From a checkpoint of a small mixture-of-experts model trained on Wikipedia: 5594 steps.
Below are experts of layer 3 (counted from 0) of a mixture-of-experts language model. Rows are named router (the router's row for the expert) and show model dimensions 288-383. Each number is 500 + 40 x the weight over its row's rms, rounded and kept within 0 to 999. Numbers have three digits each.
Before each expert's rows: "gets" lists some tokens that make up at least twice as much of what it gets as of all text. This comes from a sample of Wikipedia text that the model never trained on. Tokens count by the router's weight.

# expert 60
gets: "\n", " ", "1", "3", "2", "0"
router:519588534523454530508493477490561372432450563503535500570548556430454485462442490389550505509490498478506526506474473468466486478508567509504525557483482514464569436520484517514589471412495488501490531550523564558464502486490456513577564515509494504550438456560481524532496511524507509561

# expert 33
gets: "\n", "| ", "- ", "\n\n", ": ", "=="
router:537579551563489513525544529518486473524404503528487563517547574491539509452527465530534458564517471467508473430509461553522494386452515499470568522527505455495557453508404508592504516467574503546498431524542541463542415430427429503511547483513500530543473525483500472544501539499453518505

# expert 35
gets: "-", "and ", "who ", "un", "also ", "re"
router:490513529525421564465458548498515438513469483491436515490507572479542479474540473540484486542509482400530479521549511511400461565512532538511539486439451518469530495465481489438500433428512459392484504466525468514506536524550447563553541472448503546487485492502520437535475529496512470516

# expert 31
gets: "\n", "|", "\n\n", ".", ". ", ")"
router:463566488495495528440536499461584475507463517517539511619476566437512507437501481577514507503470533536497505500493454506475517466520505480527531596514422477504541468476534443538517483438497520506506478458563473486456491487463466524531573495477443463552490438492527517542483472529451505505

# expert 28
gets: ", ", "er ", "(", "he ", "it ", "y "
router:537561521553470521539446482517540483519465590494493579559488491460523430472474550512394457524481467466546512468491506494437522495525522514548538560500488533470477475469441592486519533471471484538437464553498501544476469514527473487537581471536516509544492496511498463492512540519545487603

# expert 7
gets: "and ", "was ", "is ", "it ", "he ", "also "
router:497561554506470616458509501535516487439451454488487452548496527464513532514492511503492473582598488437506480435481532486455469532547541547557493480441473507434590471491511529490496579486515541417532479485508487481498480452467466516622587522457520534477486516467459464474416541558540504503

# expert 10
gets: "the ", "a ", "of ", "The ", "his ", "with "
router:480528483546468486445496515558538437467487538488391463465477462523516508455461521479514473489477552530552565523520487600444501508473514538458515528463554519549519491532515561503486470499459488431451597472475473569528475526492389439590502466463501467483518484460492487486457544528519524577

# expert 22
gets: "201", "200", "2", "1", "3", "0"
router:510582499586513564541477505472565550462447504551474520529443511487462442477499466493463522516536482435462515517530449517475466449511485486552518484553425490508611474499554531485511499527502537495478468538529444526488498513523490547565559483504447492466466491512555517489482535562496506480

# expert 21
gets: "of ", "as ", "the ", "was ", "in ", "to "
router:550464484545493514471489439486489424494489463530438489503458553417464516465453531454497432564491483457579570458499523499490472532479518436583517552426538457532547449493500523555477502569537462425447510528527429466486465509461509477565546415387446555484553476511483487466449569550455522531

# expert 43
gets: ", ", ". ", "of ", "in ", "\n\n", "to "
router:508569511543459563459508453490488452544502533527442453480550476477526509429490540456505448552526555532556494539513574495427554464503495583532583547494426504412456522504488530524464517528479500498479570522506458498499508551448515494629587413483497435462484510444538394447468553508455527556

# expert 50
gets: "the ", "of ", "in ", "(", "a ", "The "
router:481493513571520475510500499489532462521457514513473475543468456542473485452489546449502448506558522525554475488526474579391494477530470502516596524485504474497541512539522565543519521511485397483453559521473477545597471522533418523629548443432444419501449483497450458451511559502446489550

# expert 34
gets: ".", "|", ")", "1", "2", "4"
router:488514467589479540470560525444579460480486459518506521552551527508444485515518462520458469491538465550526479457518461570463441475537513530535561544495478419493562464558495452523542459482454486510478450474542524448472514511509413531556485509528496520510446479503518485526537504555515497506

# expert 2
gets: "he ", "'", "He ", ".", "is ", "was "
router:454531504550457500482520546548559490491465500568498501543480540462496463481471510453480446492598468511499499557543466468468506528518514531560531559447412509486566454454466487480549577450494492521500435511470480492487507462474419573554550442504512539547448437531495406452540503524539522512

# expert 3
gets: "1", "2", "0", "3", "4", "6"
router:512583533500464545507512439467497484479481528497524558533525500456441446527461476434492446504555453518553571481524437513492418499513529523561552484497499495488597476512443462554562520489495489469498524537521498468490521491492449575560508443508446483481452491503449542513515484523540556476

# expert 56
gets: " ", "0 ", "1 ", "2 ", ") ", "5 "
router:536502544564459538507540531557548459495410507513500514572451537407437440469495495558562458556551521458486472453486424545461497506497531493519548475481511516573559360474447495582593562484528440445372468516532530492478536451448496538477560468490529503550520505515471483504471494515474523471

# expert 37
gets: "201", "| ", "200", ".", "202", "–"
router:494565543542506566569449556473566523536531456492410484537431507510507516515505435518504493515518507482468483527542478453507441483496536556562488539552463479475548479513504502524502510522551472502487424493570459547584473436583529516553560430464495508499494470485525471491474501600475537564

# expert 18
gets: "- ", "to ", "is ", ": ", "was ", ". "
router:490527565551478543495547480567501514490465504558454521484564536416483541462424493542488479519525547503515543516534501508501481503423570538533506512491509449470549477519458544562514501440541526558494512479582529504526472477482502543586562480475521472520487496463501525466503471539486541578

# expert 32
gets: "the ", "a ", "The ", "s ", ") ", "his "
router:527503493536499527531493540528508495471500507492419455556489518529499426465483497485487463559477546485537478508542431528434476455484480481496630585466535504545577453543507507546532535398466521433476519517509498528537505502464414463553500480432499523562486539485466494461445569504516516493

# expert 57
gets: "-", " ", "0 ", "1 ", "2 ", "4 "
router:481506492544444533460473460539536459536481459574418481547535554479491510467536541506608488486469447461534559513530429558507459516551567489505550512481498449537510429561456447556518483508500489475523563533525559513523498450524501544487537529468508508509535511469530524514510568551563569491

# expert 13
gets: "(", "-", "–", ": ", "0 ", "0"
router:559574516579532533541542473451522480432410519489519529561538507485464493499529537471527477542499488487566493486553476512521411483511515444477504495498473475490565417503451485503497506470597424533488491534548531514508502459489468491513537417488494537467507546518425524486535493530536574523

# expert 9
gets: ", ", "in ", ") ", "o ", "i ", "New "
router:516535473570467527523460495532540485534417499508516457537495468481488469482472537466547419552531435550552523533487479559491460533407572513537575556485444488470552444536477539559564571487541462477439477484509479484512514501454491524532547440488475444528433555487529467490478517515492504532

# expert 41
gets: "the ", "in ", "of ", "to ", "a ", "The "
router:467560489539424478451540472566558497485400481495451491493497556525451492466469473499495435523513514565551485534508467496444467434497490572484565494436481440557506474492449513582528476509523543488418521513508484517564459419508416462554566478493495505486451477456468465503502524541501477612

# expert 38
gets: "| ", ". ", "- ", ", ", "\n\n", "The "
router:447597425528536492503564506534485464545450543520492452509487499455444502527525564539508453570572549511530497484492495576477533528487510491446509561404495491482566541502514431491505582440435437421524503460529511547457496512492382498566574548434498452531497451469504555511501586532603523443

# expert 20
gets: "| ", "; ", ": ", " ", "0 ", "- "
router:483578581514440566536546519542490480520389482559528528583521549464474516489460453419507422544487506461571517495497395562455464476525491510500588440456497463559531501490473490533476510476504522524553467496502503523526450473452424481555493456468463501525544478462437571470456551555523472456

# expert 29
gets: "–", ", ", "(", "-", "New ", "i "
router:511572487498460519514517487624526522468410536522489496528442546510445506427455483495586465528595467516513554533534466559454498505490560471533544538499488503450531479487451499473565493478500487449443477489497511483507478476555418500506547475469527493504404512447575516508505487492521510574

# expert 36
gets: "in ", "of ", "and ", "to ", "on ", "for "
router:497558545548454552484542413525512498524482495543438529508565520506509478509439493422470483564572488556482542502523545522488465485472523489534567481470480497492506465463443506526500524528568494511468466535492482595551424487475438499581569423488489475487441488476490484469427516490482546566

# expert 0
gets: "the ", "a ", "s ", "The ", "his ", "an "
router:433493512530441498518515467549542503495422475561473472514414537556476475432485453516516427511469503503535500531552419540449460491455508510475534557470528477440534434527477531523521456493539448471502479479487427481574436514530469492527480436423477514517445481493509502503465497517607502511

# expert 59
gets: "| ", "\n", ", ", "201", "1 ", "200"
router:552566553587477577460437497540568530545494547491471560502443556518522481455457487546571468576584452509522548470507485519507445491547469502460478573499413467498558499494484544471456459445488519522516482556565524453497506477482455495555528483482520480451473507511517510511451511549552475535

# expert 11
gets: "| ", ". ", "- ", ", ", "\n\n", "\""
router:444563478487472498488492531528463474528519562539473472537479458403472463508503538456496468510535561518530538478561448593509532502438469457516511503421502487521495519535542515525491551459460407488522531496501492516477494521442417508651510507477516486482578468448507498562473549547510479475

# expert 1
gets: "was ", "and ", "is ", "-", "were ", "has "
router:514527557559511528494503537481506440520444399489419552490520537501555539461529459474495479547495457497563521487487468511541477493521547460476512495426507462472521486478424506449535495506479488429488426532492470496460474502500474517566512426470556511472551512533450473509498554520542511533

# expert 40
gets: "of ", "and ", "ed ", "in ", "ing ", "for "
router:429511473503444534465508548561491441503485520548426506541486526468515488471496497518519439523525489533510564586606456521465446505496574529564571486534460441510526469492431512516488461570538538521520516519501461534490398476472409496550536511459511512509481556469466461546484550547538505528

# expert 47
gets: "- ", "3", "2", "201", "7", "3 "
router:545499581538553555516494582478601462455426478551441569496454528524485476439497552455454438586503501526488452482504505487475445455467562522491563477522407523467568467523464514490600514464537497472399463538570472500503521545549505565499544451496435496559449480515567491445496489524480532553

# expert 24
gets: "\n", "\n\n", "- ", ". ", "| ", " "
router:568563550499521535423501493519538494536420515504477529579477529414526463490547463587567450561529509496471460468482548484500484454490541512455501561507464528436550463525429525568507473478527510437485517585634521458520483548493431516523578525485530480547439497474520477472479507502549481542

# expert 39
gets: "| ", " ", "American ", "United ", "==", "World "
router:548532517541464479545491526498529409566441478579399540503510531481499442467516495517534461525528447483588466532547449498526528522497542506482584593484526487417503469551419473514563433447495469485448437551480532468559484459531434524513504439478477478553507513580492471567504545543498537520

# expert 19
gets: "\n", "- ", "| ", ": ", "\n\n", "=="
router:542564553526514533493488495526468469508439511539485542515529538408477489466544495506556408547496492500466463468441491506534510468440546474499522498482527506435613455555470538588523501462517478496511517562620537531509452458484496441507488484465530455524424490495467537578501530472563496526

# expert 54
gets: "| ", ".", "–", "201", ",", "-"
router:495538490490430544535484458491512535532424443502557550548468530549503501472504423514489532551493487467499526529496410486452393464501516507525549487510504456545558464458481568496500461500510511452521475490521474523520498468533497484530515465477512564510521493504467497533456536600409533522

# expert 5
gets: "|", ".", "was ", ")", "==", "ed"
router:439533524527480510472433526524499475484482474514500506547532568502533530508459481514496427561585416553499561471519492482441461552459506521569557491425390477456581430509470475525515526470456527515471548467500409532539512432481438630518503465468512551536495533455459510508512513525492465500

# expert 4
gets: "| ", ".", "–", ",", " ", "|"
router:473547504509425530597559490503542451502436448525547515497563585498467531484444466488591472560509488507542555453460389530445392473463504529504512514466518437501505470442483515546523457511466449554506471481529530539529453497485502501549521414409494498570509485449397556546454490545514530539

# expert 16
gets: "| ", "was ", "is ", "|", ", ", "were "
router:460572452560533570480477477442535471538417508517569526539534526536455538552495526481413468573491536505572511518516477470444449459476550501499500511527390500530576487503452534468469474454497466507492501470505521535540480530530422477560451526479542481489496543533476505536498587569527456540

# expert 45
gets: "| ", " ", "|", "\n", "0 ", "; "
router:478539485493482525544514500541510458532463572506550592536504555482492522537486503412538451540515534543557538493532472505418471445468512495541566489518489423520565482456513569484510508467451524502492535511505519554494484520519486503552490441410512461577522504516496498501468528579498514455

# expert 61
gets: ", ", ". ", "\n\n", "and ", "), ", ": "
router:455575490528445547490605479519527482536478565554480447541491484483523474474487547493485493567516525551548517510485525556455487496475540514561537502489433507459501495493480513519484565487481521445444530482547494519467526532454482470629566469449499486497455494458456425456461520463508508515

# expert 51
gets: "the ", "and ", "of ", "a ", "in ", "The "
router:480533569547460570566470470531537482465432471574462505535440583502406472496461411549503445535562492492578517517565421531461435440474459491502606511483508414536579438541485460545553531511562476469453449456521504538573471468454452495621517454498431450522434498508510478483504457504454492588